config = dict(
    num_hidden_layers=8,
    hidden_size=128,
    n_experts=16,
    experts_per_token=1,
    d_expert=64,
    d_shared_expert=128,
    hidden_act='swiglu',
    moe_layers=[1, 2, 3, 4, 5, 6, 7],
    router_score='softmax',
    normalize_top_k=False,
    routed_scale=4.0,
    balance_loss=0.00175,
    balance_bias=True,
    router_z_loss=0.001,
    init_std_router=0.00736,
    lr_router=0.00162,
    vocab_size=5091,
    norm='layernorm',
    norm_eps=1e-06,
    tie_word_embeddings=False,
    optimizer='cautious_adamw',
    learning_rate=0.00328,
    beta1=0.9,
    beta2=0.99,
    batch_tokens=[65536, 131072, 196608],
    max_seq_len=512,
    train_tokens=553400000,
    max_steps=4232,
    dataset='wikipedia_en',
)
Below are experts of layer 2 (counted from 0) of a mixture-of-experts language model. Rows are named router (the router's row for the expert), down (a neuron's output weights, with its number) and show model dimensions 0-127. Each number is 128 + 24 x the weight over its row's rms, rounded and kept within 0 to 255. Numbers have three digits each.
Before each expert's rows: a language model's description of what the expert responds to. This comes from a sample of Wikipedia text that the model never trained on.

# expert 7
It responds to: Foreign-name word pieces. Middle pieces of proper names, often foreign or accented, such as place and person names: Vanc-ou-ver, Mon-tr-éal, Leó-n, apostrophes.
router:127168185098126117126116145115163116140092088125088104137110142178141130141080120171100154094081153081124115136114076161108123120131083124115132144118090114173130123127119113125146173144157140124123111163173105140118094139103134131132106168134137146120146102129108096148119152101124094132143139097137139149140140137155135098162116128144121148173181123152125127146113085149135118160154
down1:153144148113122130126149151108139138172136147102148158127139132130119164148130119094121156103153137110145081110138096123155098178118170095113116106108119119149126120132156132105121153175146128149153121161123165128120122103112066126104136116161154144089149123125099136118143129083125145059120092096147138099100145123177144151093119137120126111124139138098134088084141099161120131188091
down2:112139098116153150165149098134134144100135143107133091136159170142103134109116158147161122097161112120108106103132116153131119147086138092104191162097159140110140105138118131115138138123139109092096129112101116107129144071117113114127142132141073133117110109126122129155109144099167129150171136068114098150091117125117075151143125129113138095128168129129175130181153142135163107115165
down3:143092154144155119141079101140125132103153145104108142099120155128141113088108091158139124115099104107141141151125112144119102177132125144120162118137132137104110115142105134129110127117142185091148133134128149145094122183131113094166110117096114151161165145118103109125061153115117102147104094126174164153146169142141109151123138108114099160137124174123078114120100102173140118134166
down4:104159132125151176102138111100113098129127100163182093138139134132126144128117133102103122117109089121146138124140148179164119141143113106126101110139102122153176132176110160158145083173140140106153114129158127072126127107106113133100094117144128106128155112122129108136130125093149171141098136113085103117109071138183122138106108108129095139124123163134146106187144161119118154158135
down5:107129144156146102159124148109115155137128108136106159160126129112132115132119122094143096117095124133107166129117129109141143140094135148094121123173057145137129141179109118139163101180138093111120169156109107116142114122141132153144119163132134125120132136120087119120163127164087125173138122133136186172161090142143100155142117086113067129108120150091142101133112093146108117121082
down6:120149150117124151086098114153085147112171103192115120132160098107131153125134128151113161117109140135143160156130153091125108171133135142137151117132094104083101154149150124168138138123130132121136183131142110137130138121083154146109097123107126145165097154170142115105092144178070128137134079147108161159109122133101104101112134096090152144105125101123098123134107124100150147101115
down7:123150111127094134106137129158128064137142127154103113115112099158135140159137120117138124150115123121125176121093123154129137176137166177106075170134104114095119123120119113115122149135169112122159162156088142123156119127129113155144098065149169145153111127111140113103114153102130121120138161106102136137176114136142099125142105159150113093132100137100112108126101070110169135183141
down8:184155114115134119127153151091139151095131118146128109124142140173101127142121122131144170139148109128124123146126153146167139110107127122116102101066136126130109119120090115124168157160102144092163086120150136142107122137122122128149151101108169138116138115132201092146094160131125144090127145157140106135132095142117182126122123097093149067120109144112145129145089123152090111093084
down9:164111117082130114166136055122118122153129166141106125153127149147126087115078138117138145078101129114144126138123141103142145105099110137115129159124169090162123122112094133120119077097133124119087104138109142139129131101112134133111142138136131180103157129105151126103170139111132168112144096140155124132090139156136137151148102107102091135181150135170149111139158107165158104177117
down10:108154122181151150123098150115160128121126147166097114121144095137113122083134146183126132142125109164121102110106115125146100206142123137131125128112120149097160110115120167072189195120107122113188177124104084126135106134123098157132142134101132131123144146130091106115104130148140099152122094185138111119112139137094128131139146123127121112103117104102115125126152127149113124119132
down11:126145124141147119092132145200141116150132139124120134183109152164152136149123141123078157113141170101062135148102100131108106149110130130164139145154130127154106100120092094130113132186136148130167116132090122101099117130126133094122115123141173120139156106163101120123091092128120114145117139118163143121097106115120131141148142151089167119093158111140105162104121170080134130095140
down12:134125105092156135122127115138126081086144090131135125122138129120159184152143163111125152119130105132130137079123150137125092153139125161145137180166132153136080145141117078109141130161120114176166103129140140145086121119139089140124078149155135121114079113107112140154121171118158162121126138129119143106136132039143149117122161129151121113108126136150141139135138106131133093112077
down13:115129090143107150155136144128126083134141117129158110113161088108124126112116123090125107136109155154124076115107143165098126123172113157116119110108140133127142117157132135153129155143135122177124149115173116100132104118141124155150071137121179128111172144105067159172151154155143099115092156141102112117120146106125137114150144138133137089188168090141152118110071135114142134140112
down14:120154151119115103124102146096128128126158143166170091107063150172102086123135154128128141173157107148100143167102152097130104108131102077163110125083117170130094109139135146135132101105157126128128145168132121147142072075131149129095123106150145147115158095131126172088111130180115149139133144108110154138137126149107107146150099135151133138127121145145150136077111120110127126137134
down15:172120171136120103093109136128187133117123134130127136128102122108136106114172142113142092136103136154129146145129174153119133076121090130128132158141145153110092139091129179098107138069122154089068127124131149126098132124188124152091116162144160147111134104130137103103134121116130144103165138130156152129149117104131149132114108113135159095115128138104115159096155131079134114117186
down16:103130150120094124123105125115142153162167135150091130096122146089126157150134111124104118108156099094168157180146189096113136136152117091150163083096130134184099108104129133136133099118122140166130167125082143150136121111089109144119133184129120119115133104147126113155116122101122136131148112131144130073152120171134174161155130112103134116165110120158114138133102165128132149097105
down17:077110105119146127126164147180140194108092114058131145166154162124128136123131138090131095171131166124163146140105145139113132144131120115161095097151127129154125094151138123106084150135118133134140116100151116104129120096134146116145142106104132116129145110139127113169140114093158141069148140165096133097112177121149120103132109107146160123106187088117144138099118136132107128125130
down18:120156158145106132131089159142097127145124107140129123118176136123156136092119151153125160133131104129128121092095136075098138161161120106136130131135145114139100142118097102201152163133104113114094153159131087117121112137087130109138157117124133125133142085137161140089115127144114139136155111101124123112077117129129057179133098139124118155145145118069150135157117143148144117172170
down19:140137109114137149161121150130141139117141145124117102111131136094115148132150125144136100124116140118095162150143157131113135139148159134110123112107186142143128156102113092123122127051133112111129127120094149135146123079123141132150154150087155114171102105097182120142101079162130107084118097080146145080152144191115174107152110141121117154133152106083105116149123156133137107158131
down20:117114137132135136115144098154119105120138135140147117120150151130123102137100115132112106172127092117125159139110137106094222138181152150161103138138132136140120134121106154146129101111115183130116113100133109157115134101119140106103127088105117126181151168100147119102072097131111131118106142145152127139123104123120153065114151111149134107148089164129121139164135168112158146074096
down21:161145142127167101139132125089132121127153175142149140145114073129134128133154144166116108121095127110107105113091107159136148145118077135134141122100143140079126119133129120089127156126158116148133127147112105101151177108165130133148097141134128117088123149109137099130069145119111156157065102104146139142145170107122157141094105165125086157147125122099135082149137121115170161098156
down22:130148118133163149109142087159125112142124123119170135128145096137137115125156109141115145122102123150151142103138141139115125149144145140128153069122152142149168094098124120132085166130087116145141142116143114052119135136105138155084093125115120163058136150131128131117101132117169181102110112146131110110160110115114102133071123148124170155121138111142133158188104160115095115150108
down23:105098104127059119139172121141137139156086125096118150080142116139096115121118147165123127112146096138122109115168190114112073098146145117098133104145120117112143141140108162149131117122171126164097106113135135123148122116119097152154123128112096145149129158135141102167116094124156115150105181177148125114130124142135151185102159159148147130117102113117116118127161131142136097090169
down24:118162119081098131131130144147105130115137127141149131148158141165109172095154128115115119147103135151102119125124090161119138077136162092113086117124129097115138128122130203159146106114128119149098127086156141128133137134126139140150113109104106119166173200150121123126085105146178097125108163125093177122113133151119113126112115102088104140133106135157101121150174118126133146134089
down25:123152152147119099126101124159126112132109147144148124123092165118119112146112142134106139087092123137117108156135105157111157153100140148127168117164133127143148148129156153159147060140109075166124092130139126118121125112129105075106167126126105131147117103123129147153119121091152115106130164125134159107172121155112156066075118173087107102079148171137130123151141107127111144155126
down26:167124114118119138140101142110128121136153168111104113177124163123080148125139099196134150080113136111163152176122124093108144126098161104118107111138121157166133088128157101113127125146146118080107122149121146130174193124123113153146112129119099121166120121110131085152151127129131125139130125139146134107112124137121123087101121072114106177128102141152096150138106125164090159130101
down27:135155140129132129141110152091136127169131129121078113176147148134133117149114114172128144148141114123135141134141128082153094131155098102137177079097136093115105148136115145128153160148147128125137120146139104101156098069143114111126109133144106120098096132126146147078082124148138115116108098150104140118173134135135115088108154137132128122197129112148150125108100131083184135157181
down28:119087166145154070136096144158116166097074115111103104118162163090130147143117125098121148123129122136143163121160141158100071157100127145104126115099135139141124159124145119115141119077135076152166122111138123150117135106197153162112097138091106120139135100124143144152117124116142155133162133120144121161113147144117117092170132093148135140115127113110115118140167157137086146100147
down29:158105096124150118131097170145172114130115130172137141126175117120108178147111131113112160095165153117126141151161144121104137084092103144128121146080125134137094137102166137164135090108139115111099138159142089127138131153151129131142120127110119138093182108125113119119153150112127153109142095119128138095100097135126134116139163115131075145101154137155132164085154109178145122135064
down30:117153112124111123122126155130104172078127122121132104086137169125140170135160150151153144122103083157122134132135099139144151126135100140117082102150139122133134107135109130142160182146102128130161179111166127124131137127102119128135133132160141093132109100138149108117142111162129121135163126097071127166110094105135126144127108117114095078172052076122136176139130149110115136130166
down31:108124138162167194126138119149162123149103110138118116119105130125139178109109132131109175145106149137145182129114148164123115096139136125142173091149143155123097111114146158114147154093139162089107112134074136095115074082152165094161122123155130112135079121146131127147140107120125114155150140134144152106100129134139144120108112103151173102104098139137130143105115092075121104116138
down32:143145135156130120128138142159117195173125121154152123140124087152091135125128169082112158142155130112132114105140140120105143121176144155127143142091107130156101091159114137102136132139134101114117103125135119132144108097106125142128102107108119158120180106092135158126053120117130153118128121141137064094161105172148129161135125194136115103124103129159123131114139130104108087124164
down33:122135140143165085115107127149113114154080137149123122118128115113116129104128124127116098152116173126109146135122133117113165150136141174146094098095156166145123114142121101174150096135132160151131126102069159158121132086111163092150126083133117111117140176135091082152121139109127126139099124111158157109120146113134169138100169127155080152140099111095133133145151121111095181112168
down34:155133118169079139135104132155150103125159129126126120127145140134146121136170149118154137134117100082083120133114116149156122104076175168147093131147107134122162135117122149145133117131110142161117107108121149187103129060148130127113066126158090093141119114165107131107146159133095135132109143140147143121103160125154075088111109115096156108087108168146131137102158141132110125128112

# expert 5
It responds to: Word-initial stems. First pieces of split common English words after the or a, especially in descriptions of buildings, geography and machines: bas(in), stor(eys), connec(t).
router:115166177133121097102159163119145109150106092152113107145120152158135142151116159135088122104086121081121096140092097131095134113148119157180156144145071118144158115139142149114133149137120137118103099149148083124160101092086131143139112127131145159132151122133116124167147126113134090105126160132123138122159139160147138118134100094183135161117134091157107153154161116168144085123135
down9:139125144105127120146098127160135106160109111110146163166119148140155131092130140107136153164113112089169136114071085173128137147112125113074114132132124126125090160119125139135131089114117157091142122154110130106124169145097068136116117067113145098156142156166146103116133159151117076162168119110108081128156144154130152140113125132149136111170133113113121123119142095146125137143175
down10:139123113099147132107159117138106147123120110129123136126124105110115169142151151192134070107134104166104130145129123150123088152126128129164100155159147183083142124149150063108126116165084125108080153147132112164144119116115107123130129132118132099146154120130113140143170147141139127150143135074134158156105085139117125072168121135156095087103115140127110141127135107141163114101161
down11:149141127107098154140117135110135163076153136138103133146144103148151154176077143124128130108108155110114149106159093097124136133088100140198148141138149113113097120086159126147128133135115119105131101134077124106171136140117148137110120146110126154105112118133106120146146112117153082083152121100072139128183139101133132160123110136139110144104096139183119133111169124163155119119167
down12:130146082123123121141076121141098131092098139164140158116155119158134149097189147163123099106106156086138147083148119122135088135131084167128089146145108143142155148133159097128138147173110101142128181115102147156112142135119144158096151175141106111088104088128117143110125106153131152124136109158132136136112150121142120093100140104100148127116139104155119125110119155074103129110163
down13:169129127099168090110161163125150122124106170128120134083121132094139130175148125145132137127134095131140133124136104148095145154158106097145179121122153081179127146125157152102085093121130144128126142113135128115121099161096168095085107139109144125146094140125129127054101122103137089148117075154101110125132122132112125127172106120108141109146135129146130107101155141144165111111172
down14:092158152122154138112109078111142095125119135157144176103109119103151186087104122120115124098143137112124084117125122148130128101085186094145177130099100142135088108138105151158136172169152105130180157157095104120133104176104119173132135141119142127148148128125119096130120134105144104165101097146184120163134150123089148133128111152111134125145122118123111123116130126118144112143147
down15:091113151139172112151199116123129136149072144128147132153115106144161104119105134141136142168124113087086108159121117129113134109163146101101101121142169117124152112116108107118141093156124110097133099096165155126106133137153151168121115130149142153142138150153124155138065115170129102140111163143087090117134078166099144109129126105154151126104158093111141104124130109110129099116160
down16:160128125117129165160083129135120126126149129102134147148120151187110130100100123165108158128105170121108118128100163083133111119103149116078077115113153115126121158125127097121190139128116154154095137127098147110137186096186114131105122130121137123108107077108191102116118145109153131158127121145117117093156114128172159149168091157125130129110132133105099128136120141129149141122116
down17:144133141135125113101168115163101149085123109140115108160147132095113070139098121132150123129107137116167154121093155092133137129094122125134119124134200152140134096102118154134107122126114098159081141116162159112117125088179116166082113140167109091157124177136111123139133105155113122104134156125150111115152132137136176136099117144124129176163128178126105114083098137127120144134118
down18:118117085134093163110091132119145148143155141139127152123103134131140094124118093106139149152128124125141101151120081132146127133122153089129102135075140159115131152132143089135164122111125163152193142136117175138095127161136139097129085097109129140146098165109138043085108142130130132116124136142162144084139166100087111124170087129110128134135132093136137107133126128143140157109163
down19:112135140094100173105115102109116117151110134121128120147128121137183109126143108122138097128116119110095096160147166149111111156139119121153091136079153087097134162152099084116126113150147137124143131128199124147113111157133136112111160145165168118147114174153131148103085172145149141152113103102170121141116113123108137142136135124139156084113124082137124118138115089145141150056136
down20:095169142123107114097175168102124103103145115114117124125160178162151145150142134113116136088085113127156140144108089120143135115108129096153183112169097141084114112181142116151124126112136092123139121107111133109155116157148143125091123155115084141148135144087133110159136095145104133105116140121152084116159112130160107142098102128092123126171138147151097109167144130134169141163101
down21:125099104127144152125139100145108142138160096141158153099136141072153155166146159106136147121147129166117161153124108101116132096128100147135138128116109148122099105144164166154158125169105173127109126122100121140141153129146136097143119128132154106124102133133138130123114152142162158093132057163140108140114152119129128117102120171164125118098075134096088150121139071087150086083130
down22:124132135172128073109130135127139148163118127105156119134091135132123134113131089091119145125101134155114120117115134156161132133116161108130128163140111118121169121170150121147167090101136120115129127140115113147148138151191107152095080096154107135138093116088087159101134119102151119115163156138143142156145121169129118079133145086080121112152143171121165094102164076113113137153136
down23:112161114084113121111094142116152127124144134127124166132075080134139168138141128117135111125110099149122064157098117100137109126123116183083155138147123107123093121154124138081109127132133181149133126118150176132154102146162089143138166057147154128159129128109152101127140108124147099126120136149118098135145103113152116139171145131167155159120166079118116113114149117120130155124125
down24:133120114120125186097119115165143155134135144098104163103081117125136075108162114112119177116119141133120159143175162103101104158117134112140136138142119160117085111095079168164098124119129157173133124126130125100177147139135162128137162083110129118103156137122094112125114097085102130153114117122150175119174099139136136144125127139135166129095099118105112124121142178105119119139108
down25:129146138118131125134111133165149107117090124144110122141128120163159159095116149123122106126136123107142152135110122081101102156134144137171125144153120129138126119093107120077112141135135079125125128123123130100113128141130140152150128135137070105112133145115183205107106096150127161144115141122125154171101106111144155099156170120108212173090106127144110125091125111093157110137095
down26:143097145099154160133115125139140171130118097104135132137151148139115070123109102132132110140127113066146118122125135148130189112132112145139144142165087181166159111114130144125132110074152128171106161111119110113123129097145141123131121113113066119128148131126146135162144131088165102115172174089154128133093118120152129098122145148178131110126150105165079123127109123154107129150101
down27:096147152108124153123155152100138120109142132113102101112162086133133124153157133167116091152121130118155131100124150149135148121191110163172141104163155090098163127100126103114112144147137090120100158089142125125130155087151138118165118117129117150122122093096133112152122151099134125144085135088107113125087081123158107126121126140146089081164133120166132175145123177140112149134098
down28:109135113132130131137099122147129144103129144112156119132083137099155144110123094111080144143112100111137103078093151077161136131144152145088140155147145151140086142146111146120116135134139170060161090132105126116108142153124142152094173119160145092168148096124104123140151147129106142104154124116112148118105155123115149145151102165126082181167117127167114136170115108120124127159159
down29:116078113132139147127157126098103156101153128157106147107106152107108132124162114121135153126134168158155111116102152157127152105116123095099141164151092149099143145111097113131112107190124145119131137138130126093112141108136091132098178147150140177102076087144140142148129101131171103144145132135151125116123156101182149121146071133113164100142147143126083152123154094120132118096100
down30:160147147130106105136114108177111131149158122117091151112119159147131152094124120151142120151119141156096116099142142111137058132102177145109113112113121136118139160144125090120121156119114130163163149175095124162158162121132133089131148125081130094126104118113160127133157136157086094121101090114200123110153134120119132154161145118102095121101164105123147090119091138100141137101115
down31:178129125108127155184131143122147100084136150155099165169143171121119131105119102110111163095134155088100105149106131089071128117097154112089125130118097106142123116096143129108122119088135110121142152154124084124113116120140118130141114104085141129140167114100158131128141093154151134156170153109128160155155131139168135098148158128088129164112103125191124126137111143108123132132163
down32:122094112104112127129167121150111159124126109117141090106157144092126154151105139156123104116149159160124136099105168109168133094112170137130177129091123158128127155124135095133152134139146104095080123138146137102144121145106127091133141103136151140122140121127136129146136083122159164141152102175156109150135099100107029131146172103108128156092125161135150127139140160098119122150111
down33:086118151109156120130155159100118121133148136113119105116139129142115139166136144135124141089163145133139142105109104106090127097142049160133078154125110145111119136140073119136108119157103078149136127111042134127124175122113084137141144134147121162123078152141119110132136167127164152117105102151145137126122154118124160113140134147130079140145164163138120147106163149129157117122108
down34:168134099148128130111127127103126127150110128125109107126173097126168151119196149116146097130159104135109122123116120140151106143139149140171132166149094144114120147119111164108176137118139111134143121139108118090088105091124090137173118131142176132115112117137086132143136145106141166155083120150147128098074127100165062109104155135125144118116062141162121118138110108128132096103120
down35:126102138152127143122156116150104160104107142141121135132159135148107134153146115127115087124136130156158092141158145123112121069151115104123154098156107087051131114136136145158076119115152150137106117102120169101135127173141137142121110152132138139129073138135108137141119109130151085188115119138105111158176143123183107138116156127158107128130150128124115091113113145089077118123171
down36:095162180134133179071103092130113083107149104135103173126156125158104103149135096103128099142103149097143152123133148158117116130174100146155122151143161110119139144108099105144111123170100138134153134111132087113102114135121153117123130122144174119105106157161124138118175108115129134125130133088114085156151109098087125119121147116171112158145152095134166103105160120167130136148142
down37:121102152128155119132153136098109128137117148156145124115151096135121098101131113146165128126183139155113214141104150077177078128119133127164153103120174181121135133122119126108116106152146134109110134177133098136130093117083104112083174127146111118116097082113131150125147132093098147135102146142140105144073116140134153111110135133119124099128125108097133120161135153111143146138149
down38:171141154118136171088132169122144080099112121061142123135120105147152108143141095121111116139111119150144113118155181106113141111169152128173100131144136086099091149097123120147120134129157118110119082171121132153101140094093141154119129129101147112105130146130132144106102129131158147146109133112126121145165117099134127124164154133116102180149133171114154074110106132136076139130169
down39:057141114149112100131091095103144126145113142157144099090067114110160098112090148138129157165156117135133143087107158144163113117164153128135100121113122130150101127094149161147154091136107141137159157133087097167138137051114110133143153153124132150155102147106129126094140133134111135151121143145138135161141126168152133126138141111164142122125129105083112168103121107140113096147133
down40:133137152108088141095129143115143131063145147145174148114102112111148156140137122139153136135121137133127120103112140087149122140130102113136154130155136168119159144156118143087125149185089101118145113167136133155101104122134139164055152101143125157119135121142067121133102108119144160118100134142097089115091106115162150120131131125120119140146119110127102090177069123179145102132139
down41:117110098123108154108136095127139130147150114118155163103186148087149125145104110141116136126119094108135114145119114174110168107140154119145129106134133123092137146125133139124143120126162147141122128174171107180121118098130139158097145072092135108150107085147146106096056119161117082140106169159132125122114113104142152108187129098110099144141113128128145146148169113153159129105138
down42:075126095138113125139108117128144106177086151145138134139101136142135142116108114127114120173132137155109117089106109152133123135126128103117123147120125055161118119116112141096134169137122123150153129159123129143148152136115096144166175129098144193125136121130169155107187118141110101135105118114196133091142135121113128127054153079105114120141141136120139112157132135124093097140146

# expert 6
It responds to: Hyphens and mid-word pieces. Hyphens inside compounds such as aide-de-camp and award-winning, plus middle pieces of words and non-Latin script bytes.
router:108147159107133111094126147160141092156124062158089120143107156178158148183098121156093124131090121083100102076125125125107103124128111140145157157104119118139121160147106137097152118169152134104120081137144135147129099115096099145120130151167169144158144103122130126129172116118136116142136140097117139123159141150121148081124121122171117139127130125176142136127160077142125138107114
down1:115107112147133146134147086139132095133128128152157117131131115108133105120132112097146116137106135106133128121148116154088215090123138132174123145130186105154132157133117151147112135132088107176133077110144123155122143152089146137167117136092104135130111109102141149124126144095121172089110091106124135072110114112120106151105170138115166110127097147160106144160148121157149086108099
down2:106110148125099118122157143091161145124152103110119166155138137151151131148139115116132125152141128135101166121128115127134130141150173123177126114132108089085124139123157140087166135147091125160108077090142141139078103063149099155144100157153106100151149101141106116147130129127156150126145115113147143144101111166148084109150153081070155145126126138123129116106105119158155129155082
down3:178096115159121120122110134125097164115167129109124128145159102112145120096083164119164158108180132148100108126084121083113111154099133162128123159111130137136113131154120109145146118137110109143158170157090083147132124105124147110121123128114074113153130102123112094085082152142161119170116126147118105111117159125116089122147137163133158109136109102126150140145120163195151102125132
down4:119145121135092124101131171134107122114166152179124101122168101153171172131115140144145159094129123089146125106136119122128120132128119149095128120126159137083188082087139138119107161125096093147143148141189108163171111129080108141132090116132136118105132124141165116125125123072133113149170105097101116152137125129152129177116131122127178107156129105096121120138144110100114128115123
down5:134108069143133147141121158133132135135109148138137146116129147103114068117116109108103155138126107151129173135137143179151120140087137129065139082122165183084165134137172144127127082116144128134129141091135113118122134083116129160117165144069108136157113136125196119136146140148104151111132147125125080105144131111111101130152109130091145154123138134111137154144119137084141108137155
down6:114121135130121129142152152148094151085137126103142127111120116138141159148093104093124100100113091134118126142168111120099183093100137098144118138165093107129190129119175109139091130174150108132153157137118141067104117151130088108112136164103132115123080154141147165147121090108099143150111157164126098161141130105133128118144101147123149115123113107138198137131088148128142122133146
down7:143173113134144123143121084133089121095128125102105126128138141098177142099121133128137091176134115166139185140156116154142119108120123105150179128106156135119144110113098111116146141135104074108152113147181117131041129130121102128136093165135164132106131132123161108102103173154148111163133148122124115146142139145098127108123137115060122152142125147115135131141128149135109143109082
down8:164085087135140120117103097155152155117148130115158138111104135110135140135160132120133117133118149137176121170140140113161087136140180099095165116118165145127098103122113083133170165139146113115123154172134139096128116100117165084158113147109125094103128102109088143159131146073167106152116119107125184105151121123098130137119120081104146138172108131120150138117146138110120098115101
down9:079101163157112074115165085107104117121132099149075168155138153104147165107121091135114082103158143120108121137173141120118084133134132151130133133159139116133101140113182088139144141148148129115085134110091113159145117148126135129125116123120100130154094111087109153095174125125124136159146086186138113116137152159131140104136119128145146163171114133153143105152160144123114131122124
down10:120093116150135119150116104078125125140140108140107149146112148125135135105101125142142145119150146146129152113123098164134103111127149143160100092117076141135156131135097112160094088135111139098167126099098128078127099091137151102140111096106133113170094130090169152108124139150160092129157173191158146135126146108129142116138164124108102103127123131159161130132087113089186136144163
down11:112089103142088171136086096128130129136131170104126122159121127157111157092101116147143091111149160104149108136138170114129131141145132149143133100113126133121142167122131109141137132122116101173126076117167104157153117145155090117113089148151082113136123135168126120170129117123098164168184113118129136114144106109115078193156115137170097116083155138133121113137119117115117112095128
down12:166124091110157135107130136099107150103089117121146113158092136101126120148134165112112150125105116161143116171167149111175145119104157127139124119108098159153118106146071108184142128148121121135168133112154120100172113152124126144132142133085134144133126121155151147100143104135096110110082125094112147120103133131133113109134137130194072162132136169139088141143118160127131085092095
down13:130163137103139127116086158117132066144151116103151078143110112133111130148155137116149154150105134145131091126108133122121141125109134095126099152089138161111126141117079068165123100139102133114155133191168113160142147164118136153129124111128121157098163132143133108138076133144136126128152123131110128150123100122106087130165106139123105141123117116110187176151116102148139101114192
down14:141143165151130101136100152171161135080092126112158094109146118086138148118134135129086180158095114114070125147124102100172139112106138164153125110103109121134105146103118111132132131151114136138109142141137065116141105159131125109086090164129122105127106135131148165133139149148161112124158135137148149129155103083100139152161120106164107145149113116099092137137102142124196124116137
down15:124171111132149134124110135136113108119121134133098131105127132138121195150147115137128108154118146119178146107131114116096150135131131157125126152148137102135097146104110090106108145086152162167138148086124109130097078074108212117140126152144147138147136118129145174108142156161121144107078094100121104137148104140119139108124169151143150151123114091137130123094060143128115145119099
down16:099152152119118114122148132121110119140157101116145129122136157123090112137184166138156131118131135160157133135095087120165157142095100119151120161132114175142169106146109152150157089108126097128126150128114130105123147109151114134150101096114163098108113089112160150144110150172122201125080115081129130115119098118107119144125121133090135054162124141146109112174122116123126128099142
down17:116138129128103148103116136135151122133146144113143134127151156084112163100119078117144130132120121095120085160114160165131157122142131140129071110111139116150110149114142116147133152135131157146166174154119135143123099101130138121128154135100096072138166114168144143096128105159052105141140082143111094114153156145107161121119127098133104113108149132091130160105140142174134101180085
down18:082106148064134138160170132122141113127108114142127121100168108141179119146117148122115109138089138139153143117160119141086148113167138117100160124120134089111136141126156165128173097129141127092128143168115127103122063142150092109128117084107161141142119118120156118123139098134141151114137108176160153129112133076131113130147119134090119130089178154110143125100152101116114175102130
down19:078097133118107133162099123139113117142141133063123133096096136148121097134133146143123142120137136156112140121141124150150139113185110143119095140091122131090121152141124154164113100113151122155179098138081146126162140091114147122151155102164109135114123094137122149135150092127100151151129113160096155127117142129115088174137092158164094170156149086121161106167118139118117108143081
down20:120126123155108152145099176116110176126138170118108112101128118163150114116114135096156142111135077084152119125142119143160146129111119149129149123145105145112111119093144151109162132095162178157160169118125166109156112088105152136147162118131146165124060101143136122118101113129092121138093100129176107137107145108129136168128143111092089123135093126084087138117133127157130143091136
down21:164123112129166170143105074116141081125155093128132125169154108132112172138119077189110144128122095120150140108109107161094121148156117128110123130153136122115076133135097124125128120136131127125159104134136163098160086161102123135103125156113144126157140124107143129097086140095144144173088133109140140138132095159159140095149108116143168162123127112140110171123077134114102138160154
down22:085123159117106146135151136129147122161155126140140132115165123092148132163145137163154082112119135159133084080117116122114153104107105122138166122124111120115122118101155201120163125118148146120163121111115140103111104128102129171135116124091141152181132115169119177102081121152097083091139094155130102121105138142154149093074113128104102098144129133125133127152151153165142118126112
down23:150125121137109125123145169121152116119099108082147128160122109100168175149117111145102141194091132121101146111148121149146078129122167118187110107150157124138141130152088174114136157137139118188129105155077103138111135118110152118144126125089135097086120080113146122120086109151112138133116143104108108118121141120114142133128178108115149148144122151118155102163137134110160162160121
down24:113137133114142102131099136163133154127113114156147124101100155116139104145145122127098159099163119137134122159079135201142131106148082132157143133128137117113117161101086154163116164113105147130110161154115110169121111081096089158081144171131137125110153158172144137119154087098137091103175134117157125134114145126157124153117144111118076141099134102111101087131136124144139125151117
down25:141117122083163119144097165114102159141139154120137132170107165128123131113073103142167105105132140179094095136134125143141064131135128118118086137089135119136141149147100098135102186120131096095106130121126127142158140144077110079141105157159097156175116142124156153153106102135123091107154167140156135133123094082131120129143148142153164135094144123122129113110135129124124097139136
down26:129090117119139123117148120109116109151068109108164132116174107122156171107136078149148119146119086134094109102083151125100114161121101141112102131091177120114132111149152133132146139114139098141106156119083129111139109122135146127166113123107073137122125163160136146122107165139110148148157126134163116144124130122089140152082136151153196135157119177134109136140123104111135168095160
down27:125113124129135103106140149187144101094140125131133169176157115141135155114112190151118071107141161135100134109137162133139103122136144119133115118142105145130154178172099074120157102059108133172121114107116118108149137131134140152119139123105132122100123120142139126114109161150105169133084099107099150120126096170164129112123077095136122130097134113133123132112142166154104163135125
down28:116107133167135122110158162145103148131147134117148113122157116090139146141128151136142145140129123081166137119176126125108155185103080150109116090127085112099172095134138135136109109093120142128151125194124145116094128090134137097141181148138111153109081167085112165121123156138103109133110101108156114138083142102116134109084146119149133134148118121084094112124120148121129110167124
down29:158159123155148159120135112146183122183135127096119114125148089137087129118126121068134100145141149109147108130125136137138133130115152119139108152133113161140135120128132143103152128075107167096114078113142133128158116166175108140145091175153122120126080153109149107120071115115120127143102133137087111148091170129147093105123146113106107115127126180129127123131107140131176069139125
down30:140127108140090121101134129121129151105121094123107135121107150114152110087116172174145113132122132149118096125163098112077130142135079120132147133106169135154161122169167122119106153098082128137151120136110130105150109107143167139159120178111075124110131178102165115135137130115100103121112138115116081119123135129144082114120117084121171144137143130138161162107134132143156148195160
down31:175142154134178135123181127131119110153161096131132147171151131103134152115135088159121125098154122107151139122085090154141135122143147144142105116142103161112157106123167086127125129169140111123127099114168141132104110176100099184111143127128106107116107115151125160139127107081118114121103122085097122124091153095147144098109128146124104112106133148134081167152109122158121111168084
down32:122112104107137094183119132150135146123147151122087165085114103159121154124122136098173151157172115125092175102121141102121135154120110106157161091136093136126163125126098134114130128107142114177144118109109128150119134124094112090164091130181139133101104083098125084114130121139111133158112135154151176131146117129088144172135166115146104127120120108152109132090158135090115125134164
down33:119078151110120083100142142181115124119104136157139114106135152108125140125145112105101160179126152143142173101110110115128105080063132130117139135150146148127117135146142146096092132140136131119162164141147158128110130104120177107148139154132155125068131115121102124148141140130114125116200141115098176143134123100120092124106177118137120142099146115156128110135137142108167071135107
down34:149150151147110121106121134137179128126127122109142148128174110098125102118093095080145167143174144119131106107103164123097129124139092178095148093101132138151146094125140118084088142138105134130075135170132151084175120155101139084128115134111069120121140120104128130135110122139138095148121135105075128141136137143139138176167117143181128144106143141126127130124111150150118156117169